Weights of a small mixture-of-experts language model, trained from scratch on English Wikipedia.
Size: 8 layers, width 384, vocabulary 16384, 110M parameters.
Experts: 352 GeGLU neurons an expert, 1 pick a token.
Training: 757M tokens, 5773 steps.
Below are experts of layer 3 (counted from 0) of a mixture-of-experts language model. Rows are named gate (a neuron's input weights, with its number), up (a neuron's input weights, with its number), down (a neuron's output weights, with its number) and show model dimensions 0-47. Each number is 500 + 25 x the weight over its row's rms, rounded and kept within 0 to 999. Numbers have three digits each.
Before each expert's rows: a language model's description of what the expert responds to. This comes from a sample of Wikipedia text that the model never trained on.

# expert 2
Subject type nouns. Head nouns naming what an article's subject is, after "is a" or "The", such as aircraft, film, species, team, footballer.
gate0:524480508476522470537497505491538522516498477494498503483523461511486459484509499497509532511539508516507463503499521438473571483517490498504521
up0:511519485516497489500531475496522510544507504458534510541487439514539515520511489514473524514505460494557534493497540529491496478531525448445501
down0:511496455522531544543467514496496481514472488482468512471509516519531476486511501452562499437449522496495484530517472538462461505502514459469508
gate1:485502474485520517525474520480499521486513547532497499472467498499528506500477461470554488494461506470521518519455531470488491467491477539531528
up1:504491541517492493524457489497535505539495529489491472477520517509538448514517496516468524512479502534465523499467505542496496515485530455517464
down1:491558502534475479456501459554480476446547487545555489509503510478499480532515532472450529572502507495528511504499516515544487503475478499497459
gate2:517509477518528515534564491505468482529543507528518501478506482475510472492482462522519509523514499448515539544515475479483476484534506500541499
up2:493499486479524466483531475515512557505525478478513466466513484516505498483501464466480507502498527503539531496520477489449442514474536493501516
down2:461471493492454482505516534536477460510498507499473513476482513508474478482510493489529514529505505524491496478517441528525494501528471521450542
gate3:501513453471477530520525489490518507484502514456469564502496515466494489496474524517524493472512494507524532452491497458487526538523495550499499
up3:536485507527526463544494494488516512511487481519476490495498530529479504493520506499494548489496448466518521532497488511466545480554457538502496
down3:491498511472511521531446491538499505516479500450525487514553513539553491475537510461482483527497473512536470496560446502507552457481534505517460

# expert 0
Foreign-name consonant pieces. Word pieces inside non-English proper names, especially with j, z, k, as in Kazan, Zijlstra, Sanjurjo, Sharma.
gate0:529482527532501516514500486469528490506510525513495508497462498503499478498502511466492459501508515544540510505527535502497493474514510501521535
up0:479502513520519486502528475497464450529501461515500488471517489491492517521503520499466554511512527482494504500522511509513477517481513461473514
down0:506499511516514539545502454464532519471504532484550565507529516539498580553465471493562471493495516545510501512478478482478445494501525511536506
gate1:485515505546493488459516492575499508499492524539509473487497507509470487482499467498534469505509480498477529493544492502466508520507542506494495
up1:448470509461504542506504512455497524476462542522525492485490466542504532515509469510473495461538496511539504489528510531513457537507556486500480
down1:524491508476493507562491496494510507512492511482479516485506496489465448492476479487493522540542520495463479462496486520500517485512512522487504
gate2:483523544530493524516498538486517518501499476513460513506505511506530468482488491485477460474535459491513520469499490511505444514499545453549466
up2:469485576497508492539503503547432523537513471537551475491523539527518501470436495464504542486512493529453479473507497523512498498490539480470482
down2:497542520495488496597502491507518515481508486501471467555493501513493500527538485505468496479481521530496480545484489479523523521508464502467464
gate3:499491501525528500499498494505484514508528507478516529508510493532529481506489507485525524500487506501474451521512503495524497507501469494486529
up3:495499530496487501500519493497544512484513489504506545518562568563527455483483503543506532525483535510458531482464492514501465476483562500510452
down3:490485487495520488498492515472508497521499544499492482514523500500511490536526499515501476488464496514486488498493510482487471490490525537487470

# expert 21
Prepositions and articles. Common prepositions and articles inside running sentences, such as to, in, of, for, on, and "to a", "in the", "as a".
gate0:468479508497496510496563514518507508562456490500488515473463471467518477521524492466520506484521518496474499493482539523469495538467497511508514
up0:526506511530503504479513468500496523494541493469546500500497499455494499501488484488510513477497514475483526484464531485485458526516510488548526
down0:512478512510518498498474464476458500498483544519509515480515517494493502493508464514537507516474491487447484507471503523480527525533467515524498
gate1:478534496527510440532523480491509518545499491543491438550501509456496485481514457491495541487513464479536466496521482504498497490482544503523478
up1:530504505504495506518466535455509471494501494474553515488482481498467511549519477481503547535498503479504472514508488511500519503535477470459512
down1:530512487490506494477444472455478517480488514462495558484490505495509485551484507517491508482480537514482532505489502541510492507506484467514472
gate2:469489475505487478523495486476466494555496503475507493468484487538489512466512508492519490515508501517466463507497494523491497511478498499495471
up2:496485528487515479486503503475524514503473529537482510518469506511500479512481539500487506476515486488473475499533500513457477482455471479485516
down2:506492550435513497495500479465487520482510500553520485489461516507503498488563556553476509480471468515519517489512481463499470488445493492478509
gate3:514457481475486544488512505521476552490480471436472488473507478490496522507516467495511512528432514522482508477511477478540516503518507530523499
up3:513489498499509473533515487521497541449498504497539522501489510487507582505498525471469567475468510494481493506491521526470523494476458505507449
down3:505533493508512462528494496516500528539559468467541496494439501494454468510536512533525511555551533512478541475486502486494468497514526486512479

# expert 12
Math markup, odd pieces. LaTeX commands such as frac{ and mathbf{, pieces of transliterated or non-Latin words, some first names, and numbers in tables.
gate0:503527521440450515461460483533473484487490469541490548457528467450530515481534530500466469493509489521519510485514511493514516475500526470545537
up0:463500460525454511511546501491498500477495497506475513444500461503548507478544509465503516462511506506496492521518482505511479511507535519528489
down0:458498455513481475541519501496500495484483494492513542493499510531529536546486518504500482504485515500495501512490463559539495483503508492532514
gate1:502547481566432511480446546450506491467517502501467504537520509489498484483528530507544482464495463517519480460516491484534495510496529486497526
up1:504520545473453494484500539490482512527461516512471476502513521474494462486489522453540493508522503497503507494487520478507447489529541527502522
down1:572532516468508491503482495548467479482514499522496499447467494508485490491482455465513529520492525452472548506516541560528504507543514504503476
gate2:474471475489488490457505487517497499482480523459513506494546459505492491526466478466455521469510457537514491542499513512544511556503510488472531
up2:505504517523468518495482503497484443461502537493511520534494518492463509499483473487467535504522496454536535476482485501489527509514474482538482
down2:555495506510480444505502501477445510512481468485477555498510516520502499484493513490525482454459497484468514502504481493497503524465507520489520
gate3:492511457512488490525477533515494516478493495512486488521487516466494535524462496494556519487508468516472517504517499494483451529462518474485468
up3:478540485511486482522497512524427543519507494472501544473472522477498523488544494489508510483544443547450447531485501446538545456555526477448480
down3:495546486483469477516539508491450508482504510464534505493501507493536490449541489463484491489497448559470488510503508522474505456473515488536490

# expert 18
Numbers in sports tables. Numbers in standings and statistics tables between pipes or semicolons, such as goals-for and goals-against columns, e.g. 55, 10, 9.
gate0:470481500465508518481505490482539492474496510511473513473498529512451523498507463513471473483506493512545484479492542495531542515517463553560527
up0:502531518509504509510533497507486510513503434467481470471525530500480469500536529480482487547524521542456477458509522503488491458502493503538489
down0:514506529492518509469467508532514530498488501465483507512475483541518518497533532512490508522505500515485512485506486444505531493476476519492543
gate1:523499483516483487520508482448522481550478488527507493511464469520505503512525511511492481505525491487494452490503515530489471460508512522486569
up1:486528517510498504540500493487536512533495482480484543482541505500508505520491501506489429529470516517444497457498492453481479485531483491493553
down1:484524483494488485484475506454492519514519486485475503521490509510474518485520470472480507549525433509463485514477491499476503493469497498510533
gate2:492504490499520452550507468561495451465504492525493552463463541470496492556538497479484517535533469487531484542458515537519493446493491486443479
up2:537492559518520490491509511518497529507495464513485498473509483531488478484501489485537487466476510511513467510465478497499507522494516524462471
down2:478513521515503520479538517546483459475519481510508506472509475483521506512491495456512519483524526471506523519482500512463494522486472481549488
gate3:519558503513547492535505451503529520498471470503513485504514489477482530522484513493496525509529461530481497496511479507506525508485478498513492
up3:470496451490484485529492490494471533464520486508490479515518478509483500506532528482478526517506492528479508480520486549520482504472467495518489
down3:527495474512481534485498494471503502487530511500504451475517467537533523453485520513480491472497503471474466498525495494486491477494483459462479

# expert 15
Capitalized word starts. The first letter piece of a capitalized word after a table pipe, parenthesis or comma, such as "| S", "(C", "| P", plus "-s" pieces in self-sufficiency.
gate0:482462461454486501491512505476495513517475511463501556481514513481522461491496489493524542481517530512498443488505511512501473489509487493475517
up0:507531457552480542480513500452472512482505546488488504454488527521501516555506515523507502498531532473493492505528496519514483529543502532523517
down0:492481507482520510510510494517491508465485532531521483528536492505528505495500554532492519484508475510488490535496487508512497457535494486489446
gate1:483482517554477437524489475486494503492511531502475496495499495499478486467493468477508463563486499505485511520489500551486554557506481543532526
up1:478480502503484530527487544498502498519501497492532471495500497521491530564483506511499486463495519482492534495483480520480509513482488502518445
down1:494460519538471511469486493513486474521528480535526491488479537536479498452468520518476502534492493494503509482553492536466486487482509506502569
gate2:482536484524523467516522483487552467491505491506516524530476512472453519462497530495530497469503498497503486485540526476505512527473472508493479
up2:461558473522560526508510530477500538523492487503516492492495469479479478501504493521517493526470569508468467496524527541562528517500553528514480
down2:503518495479476509468469457468530482466490515488491484510518520456493514498517486495524521519464484523476516460485526543487489525514474483509477
gate3:512473513443487462510474457485494497520506471522533507452501518441464523487530497486528500526472499479489482483470537482480484503515480501521480
up3:529512495501488498504519475495512481474452479521514509485465515550504497527483517511446507459430508483503493472509527486488507497509505462479484
down3:521512520461558530494467533510552515498479564507462489497487506528462506469540503502480557489502500493511490492485449455466508472523485491509518

# expert 10
Word-initial adjective pieces. Word-start pieces and common modifiers after articles, such as first, second, last, long, per, under, and Short in Shortly.
gate0:505520530528486515517518509458473505492533488522543507497489483503464516516554515527484460441492489499493478525457499517492487507467427513468496
up0:506490482516492469491544493522517473532495511491475509487482488478491470463504504512527495528524493472602519506516521512506487493485545516496490
down0:443527509515500514492517514528453515489450505436465502497480523461495530548518500484469510498504520506520497501506527465506500508527518516488543
gate1:507518519507461515432532491523529562484470541500493477493497500497488467492503532499499481462453492515505530504536443490471496520494481499503462
up1:536522459467520471499482525557538472465427479481503533475525477485479499522524524503518465505449485497515528530465502480503544438524483535512494
down1:512502461494445527495542485525483478485507518484495495492486468509489524445523512500521515492513535502533526564490468531480466537476513505533464
gate2:542506537469501543516524518511482496487488452488482507500486483464503540503479457516535466479554447474504516528506486502488504544528543483490509
up2:516542498491518527507466514495474483508494545487463455477520451491461479505522528513443542553476543538517493481476485511514479550492509533471523
down2:465486528503548502497490492485497518541502518518432529532492467478516486523532536532505463520483465568522498449489476511562492514522490559537526
gate3:456472502544491545486517473502483507530510520505504470549512534479472513484502501530517500492487493534491531481530498537526496504523458463483479
up3:497475506561514474502535463501508484486483524477487482455548469509491478513478497519476512544470533503503441468504512488499511493443520451483460
down3:486451530497486485483520516477463508491520551487476502499448478519482514476539499476512511525497493489493501463524533496482511490495521499505490

# expert 13
Opening quotes and capitals. Opening quotation marks and capital first letters at the start of titles, sentences or names, such as "A, "The, "S, An.
gate0:519464496534488536461493522501493482516493486507506518494491503510491520489520495499471500518511514538505512454507475495519467520496466551484475
up0:520512508477466509515474532497495505530507537491462537498493502525480526526532503493502498517522544495498511499457477511482515492510501453493549
down0:548460477505472489522486480535490499468481469503529551477517505523515479525503500469533494461503527495495470500497505528528518476549456490556468
gate1:520528480482494545505470478507518507465513526505483498516511488510487504481525500513508479500523554482522506467464514524510492476521522565521499
up1:510458465471519489528507504465519494507543497507501530508531447493523442529462544493505464485487504544491474516538498534537506504478517461486518
down1:507534473546482551486479500494485534514481422541473501468540523486535500507455485530528482487483468499490557498515448480503497506488501511489484
gate2:467497502528534485504495482470460501540477511537491482480527525519477529503541491513452501506499536475531523541526503489460457452493469530513541
up2:499489507499510495483439545473485478475527509494509468502506527513507513469496474553501509530514518499489520498495505470500495534514475488453522
down2:504479468463488552521485543480521487466484484520525479486481548496520519491522486534501461466528492522512470568484525517483506483508470484508501
gate3:534516521469485509493452493499534486514524530517462504505526470524461457488508527487466459505483495542498530534500446493479514496500495509523513
up3:488496529462518525492502511458475466537488506519522560477525519432531502483506482541504476545538520481486532487495494460496487471492475514509466
down3:494502518480491497455514495468500504528503498507533526510488488492514469555469514478512508537487488516485540475432489499468518494491466491568512

# expert 23
Word-final suffix pieces. Final pieces that complete words and names, such as -ine, -ile, -ure, -wich, -lington, as in Cymbeline, Fragile, Figure.
gate0:507559519551531495510512483547482483500544511475525495497466511496467503513487512509501482490510487487483484501529506501481517460526505474483453
up0:470489498508539493518490489447481489487485471502545505514496499474501501490503472506527475478544472514549531478521516476503504517467482544463551
down0:502537498518509511485529507506540536458532526535523561459517506502518501496509508477494489505474510510486494529477459490473478515465528472491570
gate1:542461453479491473509517445492480475432496511463495493503529506519448556470477534495485453491525491498528479504539507519516513552460496535516469
up1:513486494488509541520498514497496509458490508452500534471499547481525516469481485506507506537514491522508490484560531535491489489523475527518525
down1:483485488486450489495487443534489494475535537494505545505468487536486518507474492525484501504522500499502511446529482484527529483456478499520493
gate2:524515540510492475456466493508462477529480528488482465501493486487491470493469472510488522508457521494518508557514504522483486511493516547523483
up2:538479495485506476478484505507501500515477505494500524514517518481453469513483455478495523510481506475509491477517494485459462533493533481488513
down2:502438477514529510509483526501513549536528468496443483484496499481470511477540538515496517483487503484485462545527495489508501478521498541518510
gate3:529473453496510454495498527513484473489501484496504533525529501490555504465520489515486576479498518494510503476497454497509548495463449492489489
up3:510509492494526516488523446493491485486487499503493585490509500491513464524518507496531495479496524514485509521526507467474498517462482543525567
down3:508489502506485527517488569478492491506524531551474485528504496535536531491470479525459488496507503479504503492530498460470499505491492522482503

# expert 3
Scientific word pieces. Pieces with c, sc, m, v, ch inside technical or scientific words, as in calcium, microscope, molecular, muscarinic, diagnostic.
gate0:519477495491495522485503534486433492448481511483511513469469505471495498504506483481519534513464484510498524488518538509519570503517490482496489
up0:504487466541528518510521515510516507553522497442489534486520506504468527478490454487527527450492483500497476493492507520504498494479486515563435
down0:472498488514521509511475471502482471471472478451460498544527489480476485478492519528477472507484518500466474459549514485496502538489507496530487
gate1:455528503507463521468508454517497445497494464454487530476469533474513496499514461518503468483498510466518558530483555514518526514551570470485491
up1:463494473495499518510521489526431490506522540517504483526497488520484471509514512533506479474518495517556523490497508533479506491527549509516526
down1:501476493516524531487468505512527511513504458485519508503470534532488483494484524512478500495489535528472528484452519489516516488519500505472497
gate2:520494505505514518526510474451509500505493510501551493503482468504507481537493495460488465495523498526526505465479454495502522524522488496484517
up2:467461497481474511537528456477507490480530547464474480519518542496453459487474472482475498494501497514471531515510461548500506519495511498504485
down2:500528499490542509497462483462484470498486534508506516502500465493466517500444523512492503461480473533496515512451499482479552532549517506468543
gate3:519506483521487472461482462445515505504498495485512507517509514529492500517518502453517527536518555482502483499536483537541509484486497481496491
up3:482503504515523476500498497531479479533462491530517496498473513506498536513517515507487542523509521493422430448512532444508504489471490505505531
down3:509521508523552523517538470505522514518524525572467508540493521493516473486460505539522505494422506534518521512500497464492538482508520481501529

# expert 7
Place-entry name pieces. Pieces and punctuation in gazetteer-style place entries and infoboxes, such as village, district, province, colons after labels, and name pieces like ay.
gate0:463563517486503411523478499491484473493496452495504480518546554454517483541459526536461508456522496515489487506494518480492503519515525512513512
up0:458481466484461519487482499499514540447491488542511511467533498489453531503479524479493482488515496474487505468521523539510479530515528496487509
down0:466490468479513505479505504539499489515506492552444513535488475521540519504493509516507469520472513484544503498526540497499505497524530497490493
gate1:478480510515506538504488480468488489450499498491539467485550508453499509481527501501512489485472518523485510500449548505453473510478505523536528
up1:519515461502474509499531462487465488507483502500508501493482536479487531497481514507502522514500515516484516482491515497461491501517495503522492
down1:478512513524484508515533495506525503493524463486454510523512474459501460534511468498478486488482502535500466482514525501550518483504493488543457
gate2:505495529476480498459494512546530500528505486489494478483477529498481489520515498518497494488518523531511506511471475532502528474506494525482478
up2:487486526522539479480507505473474511532563505505488516471543517517508536494529497515439480511476544506505482539491506501528481435487498500483502
down2:556484510485529502506485474468534484482507509530500507548487528526487504496520521543489521530524479518509488466497454498505454486522474499478478
gate3:478494492448502463489498457534528511518477480468491498435509503491501503511519528523492509461511517485506510485449543493513534499504552516508537
up3:514520516498508487532491512534497495516524484496527520454456500497538475470504492492457494480524544490506485482493499513531484459546542468519524
down3:518516482503492518512489497521510523500502496497526463510494500495476483490519500528498546474520452481513516536493470495532490434482491516495529

# expert 14
Coordinates and taxonomy debris. Coordinate symbols (′, ″W /) and fragments inside names in species lists and infoboxes, such as Epischnia, Stevens, Sánchez.
gate0:473484554490537498476532505450541497494499503480496487495481493515454523466533539519543510528513493500510527477494509524506513503533464526562495
up0:523470512531506507558509479468515453505498507530498499522538495504492549516491449480496457549496543493502485519497494527508485508540512481503461
down0:494528506471492465475494525479445447536515502457510476511491524476502518541505543473520472479485505480488539527473502506445490508490532484531455
gate1:528526502449516510476498504512497520528536514516518518489496477523547503529486509513492479475517467518488489521460530528520520484466523511514495
up1:514490497518548446489502509481518486493470483508520537504560515502510457491518515504495490494546474488497460540488529497539540486500482512490516
down1:500492496483498549473468490518484453488493512503506516562537486495499511489508484485453508478488498496496536542472494471541506468497543522473451
gate2:447487424453505504472468495470527479451507507497511506518511518494454499523498481498541497519493506526503476470489541519496497494528507493531540
up2:536530474495500531492498543466512546475500513473512540497525478483498473496473485534484486486513436475474487509483488482560469488499490499520482
down2:489506494469525527500483495496539517507474480528512530508521510477524473487482499525497511527518475520526557492500444506551511514504493499500510
gate3:488549513519543474494517521454532495486485513481493499497478481554501502510422485476498491521508486507481483509508530504529505483484534534517511
up3:478527463505470473512523522469496540490484487476470468536518506511489509526527526490514503536467474468512510466504507460528516499561471506497475
down3:518524560476500520504507497479496492472455506488524503543473476500497474505514494530519487507470507493462499488520546499523469533494512507490510

# expert 8
Verb-noun stems. Word stems before a suffix, used as verb or noun after to, in, was, the, such as support, form, concern, conduct, develop.
gate0:514491485503526440526488489487494492531483497501459486507497491498507493466463528457507517532524495510484508440499489480483488471463462529526481
up0:462499489505548467516513559503485502504459504492528517507512531523485523531539490450532522475491510477457545549466508461492502496559511479503486
down0:480514476535512485512498510483500462531483536513504502512520496517538427527519491482500521522582501506548538525475531463523493561551464476501445
gate1:527490501494531472498486520495496526519529441450498476473500480509492541472510437525481520502486500496469478489498487538532437528465522525480479
up1:519541488566531471504513537513489479505515510504514499498488542528480503492522502488503509519538511516505533522496501510509510538501493466518535
down1:515529471482539553519553467533489494553474533548535477469476508486526448485462445500480502485470550479502472511501489523532495475502501491478499
gate2:530526521525499465486520449494548483491498503505560479479483520503523523461475463517532490502531521449466493484491515463521494530464488443513482
up2:502511495562488502473529519511501509523525472497540485471480549540480491518523501502481506483538479475465483494490489523502471544542536566475500
down2:502479529547513500542498436430507476495498509515483512543458494518527543474449487514474515467518520536503490530515554519478498486470478505525496
gate3:518496465536508507498448475454522467476494474460481469490464483505525437479515522495511511491475518550487438479519500520502526522549495526529518
up3:500474557474486483541478480472496492522497488507502482475486511505486519451463477443441494520535497535502531511513513485516522512526482523515430
down3:532511524466550539451509483492495480519502513504490561462489510486471485538511479509501487495482496491516482564499509478505469491503491513524491

# expert 30
Name-ending pieces. Final syllable pieces of personal names and words, such as y, ry, ly, ary in Aarya, Amy, Babeș-Bolyai, plus apostrophes and "and".
gate0:452509479534485471498479528508500489505490489457533488487545529491477473472459507508487513487487488518481494508481448515446486510528484512475476
up0:524532488477472505497559526518503499478542441500495493491496514484510469540505517496508448476500552502438509503470479518516470440481463509471525
down0:518505465527481495505480496508518475515475496462493504532519509496488528507511538504493545501487491554457456505488501480480445505477503468497458
gate1:467485520464522474472490477466497476499511507482496466537513473505505464499516490552452488507497515459505429523511482509505515480546496513517494
up1:476482463514466546480508490510510470454494539510528495511463504481507488481513517527473507493509484502463519520490495543487540488521482477511497
down1:498497539493496513454478503465473510511542492483536519528517510482449534468507494486503475461520480541502487475535494474506494485496486542474508
gate2:500480498528491504518482522470508488501490475490540500476495468453503539578466511476520495497485458510507533500537439487514544518486493538481517
up2:474496478493485516498480506497503516521500508523528537504498509480554535498489507451467495525496496508487549497463503506515478483501554460477471
down2:478514473497528446467541501486510479523498448482500524496489508511492515476491479501436485472496489557477492516532487521481511507503465506526480
gate3:527538502520513492507489479474508498475486534539474462498470466505476520493526522491473482475494538503504485492459480503501497536479488492493455
up3:510483542516540521488477429511471485523505496482450478531490521550480477468506465519492520490510509537519479486514487518514484533486448491541510
down3:562477481528524532528505499491518490517505481528453517513518500495481511509494536488507477537470471496472446435496541498529506465471490547508514

# expert 6
Clause-linking conjunctions. Conjunctions and relative words opening a new clause in narrative prose, such as ", but", ", which", that, when, even if, since.
gate0:515460473483482493474564536449490481455461516495528489455472490498516518487494453492515513509516540519476502501490514503549430522497483525479460
up0:490523486536504484475521411496527515477508515479534509500518533525493512505504484513508529510495520531516498467496528515509497507455501496536493
down0:483508505545507480526515477489498519485517502522531504563563527495488462535529483485526451513536501537555482463492490496510504519444477486547478
gate1:522483547508493492500491494524501503557470517487540511515498492464497510499498480477507523507499514535506473498511453501535475497551508513522452
up1:492500488509524486475470462518468472536525507480498543507493496478444469515469517541471506468486488505451473498479501478496465522487470508476508
down1:491507523517500506487538536476520554533506487528524469518512498500510480505521525529487503540519526473479481476503495489546514512493388487501469
gate2:511500520482461540497485512548502499494477499527528502553516513521528503462528525435485529517489531523542515498481547506497492519494511534509520
up2:524466503469504570486488558484478498539473517477477527519579472478505504507462519500508487485451509472473473523478458484488492528515525530481541
down2:540517519508500536463494519534512522492517483520506513546520523472489544529499521487478454510469526499536487498486555491479506466569451490528500
gate3:484520505512496471477503489470527518545535547468480491491487479497507518496457517506553487485532488533457506533507505545486508490476528461531504
up3:502475543440501519529493521493459486485491500464490515496529480482490502514516479481485525507481480491534510519555495466442525496478495530497548
down3:491492538486458464468493511528511556525520498519521525513465562521488431527486517510479479505518541513527522473537505509520502530482484527521458

# expert 28
Mid-word vowel pieces. Inner word pieces with vowels, often before a suffix, such as imp-os-es, rep-os-itory, Riv-ius, Br-um-well.
gate0:497505489476557495511539533499475537459527515505544530528454520531510472467524482465481542481520472506518519514503507491491458532513473494503505
up0:532461484534462457448475510464508482519530494490519476480513464451493508516479504542458516478528526501510507464530525477499508524523484522511534
down0:512475534488513496537500472475494472476452527493455467539506529494483513491504483478503490472533454458523521462475501507476487535514481521471491
gate1:499482447480533511502534521489519519515485493519550476510500503505501589468445489478550500549467522527520515533444489544501506540526512502554511
up1:477519498473478496505474523499470438471502536530527516458501497473531482467519493555532502487466547517479528560482492498530459513497492484479426
down1:513507505529507493524453509532480505491506499487514534480518506505480459534517488526503517481509503505517507531559503496458492533555524482493521
gate2:478483486517450496522476460439525465503469515465490525463496492471455491465479529448502507457505508501512505510479502530492470493473529529521478
up2:502532520526490499538509504484517478499527445517476480494513513505477505506505502486520528505473530471535494515484491509473544517527506487520493
down2:495483495527502498524500501492521447509498515521544507499515528531478498528501491525511522517510504485546487495491508482464492484512513466505509
gate3:454498512518544483483473499499524510526478466492448531473529485535509507501471486478481512459451514500505536579431499491486447499480476506516487
up3:494515493524536436528545524458490485496529445518515475500499477503463479517485542450490584483481486507483483464482504517507489489518538486556488
down3:475517532543468515482552477500523486504495533480504476466433518487517487528447465471504494506472512494513488516525520522445466491499460456484508

# expert 9
All-caps pieces, civic adjectives. Word pieces inside all-capital titles and headings, such as CENTINELA, PORTRAIT, REPUBLIC, plus adjectives like local, national, regional, federal.
gate0:516521493456507480469534491516482496490454518496519486495487483496477512469469479528525494475530515516503463535545507509537556511485488503534539
up0:511526502494520444488505569465519450497511482465518507493503446509493496521520536502501493493514458549512463520477509508492486518465485535521482
down0:517541504511552462502480504469533506506531470481523510504493493491491456501499503531486518508489532475485531501482532526445534533505465474498516
gate1:516492510474492518483459518455485496535498489488510531394528500565505495483475509529494492451516486503493497457504522504531536477463524480513488
up1:508496505534498462467498474508533486501525485510531510463480516534520486475495503481508518475524427512529490513494467495456477479481480504560561
down1:517501506497511470492498494465494542521493522556474508501542488489521522508494469506491515474475491490493474524529494478507504500504541482540537
gate2:493484507470477491507534463470480539494466526518510499441489493484456480509456468503512539517546508493477526507487498485524475553523517533479474
up2:543480545469476453527514562512505500510463544509554523522506491468546498550496486477511475528516504513460535500499487502549518462518527540516518
down2:504498499512510528481502469460518441486526502528468507460488466458498530488528490500497475501520485461513496496490463505528573520534524495502487
gate3:539490520514526541481500473479511534497489484486507460460494492473496457507508468491474512516493475524484474502448502491519468483525476528465493
up3:516500465487503487528505486461519542502526449474498524473476475554529511532466512505492515538547494507475493546498483526487483480538486503460504
down3:458525519528502484497465513518473463487499478478482536471524499548460504514516522487472483506519503533522539533503487491527504492473497484474517

# expert 1
Institutions and disciplines. Nouns naming institutions, departments and fields of study in biographies, such as University, School of Art, research, music.
gate0:465518543490503511470470445560529500547504514491499517544533534491469485516510518519500474514496492486483479497483490501522462522469486493517477
up0:499475483521513435516474516527485498513495508535479527497502516485494461501518552474499493531550525538516494482530474498512504547481485482462505
down0:539553499505507494481474493525516555478494499492544454527511477503499469553492501540505467519452482514471501540466553499504490511501476477516524
gate1:492502505490510519515508496526479499535495537491510462493519528524509461521496498521518461494478467514505508497533536496503495511491436483475516
up1:489492500458517505501494516498488523490526525488531502448493502532446543503471534509463502559514486548496504512477542488492487503524482536500533
down1:498510485510500471517525482517513485500501535513499489498507498499487509550518464484518512528492489496475528509540522491532492484510518515555476
gate2:471549425494530487510495485479504510517509479510533509493530510464508484530516522518537486481546505479486486461485555505516481506495488485508502
up2:518487542547524491497560499491540531503549466512515511524487513504496524490545502504473502472490460499502487522510487453456480517506516471484500
down2:490502545485477509501500515484518470525484517497552505507486507496505493541517460497493515490545539473459512482488521499485505505541494508515500
gate3:475494466536451514536457494501539503521537547496536525513527476447456520480502493496514515452461502518522452521508516511514475482496533547461474
up3:487531527486509502495485526496530473449517525491497518504522548486477513484520519481491497473505489499485520517534447530464465485512513550535492
down3:522468494480492483477492562476524531473521524497555474512490495463470484461529468514497468458510514512527492499477490453490483511464494509497489

# expert 16
Mid-word consonant pieces. Short pieces inside ordinary words, often right after a first letter, such as s-ad, s-ul-king, em-ul-ator, id-ol-s.
gate0:454481507475500483481481493479520474500457475496505506485470491529478477478525466507540492509500480498485507533512516495448450536477459540526511
up0:504491502513483528537512525537466480462467494528549453520457511497501516460471511497510487452529551486505521506490497496482463535499496498507547
down0:504478440496519534501499511500508509500472534507504475457541448495520508476479502507526511501515511515498469504503500491522504509511507527554495
gate1:439480493498524492473488513511519454475489515539542528472525498568501490549510453526492519487505477478507506479520490484550526455471512481524503
up1:518496513478543499511495462523527518532495549483523482496519468478497527543512482466516516485521542521478524493474454465454527507482506514503485
down1:509480449500506514530533489525492454534497510481536467469538501487472506521544496522490536503523485456491474507479521507483522493494496532475455
gate2:475489526470516516514488513508533542511489561537477481522486529508477486457486522487519496525467470552514510490494495490480516510502496541475525
up2:476477500502474504500473501483472471531480490470505467501504540503476534481510519538556501496501474480501530497519472520494505513503492494512540
down2:460515473535532532492466481527490492500528514484491521520458444503458462490560525484474510493501504516492478515452521490510481503519524512546509
gate3:475503513480475498490473494481492489530459451483534514470484501521536531489498523496514465498498492456467479470475495483456520520467464535520538
up3:465520555494514550547473506510501537573509472492474504507548495507507484482481487508516478524505471537530488485510494464464511519485519491453501
down3:485488537482483514481509524505520497501476461495491498495542517536483483468518521454429510510488516447544487502494526510512522524490473529486492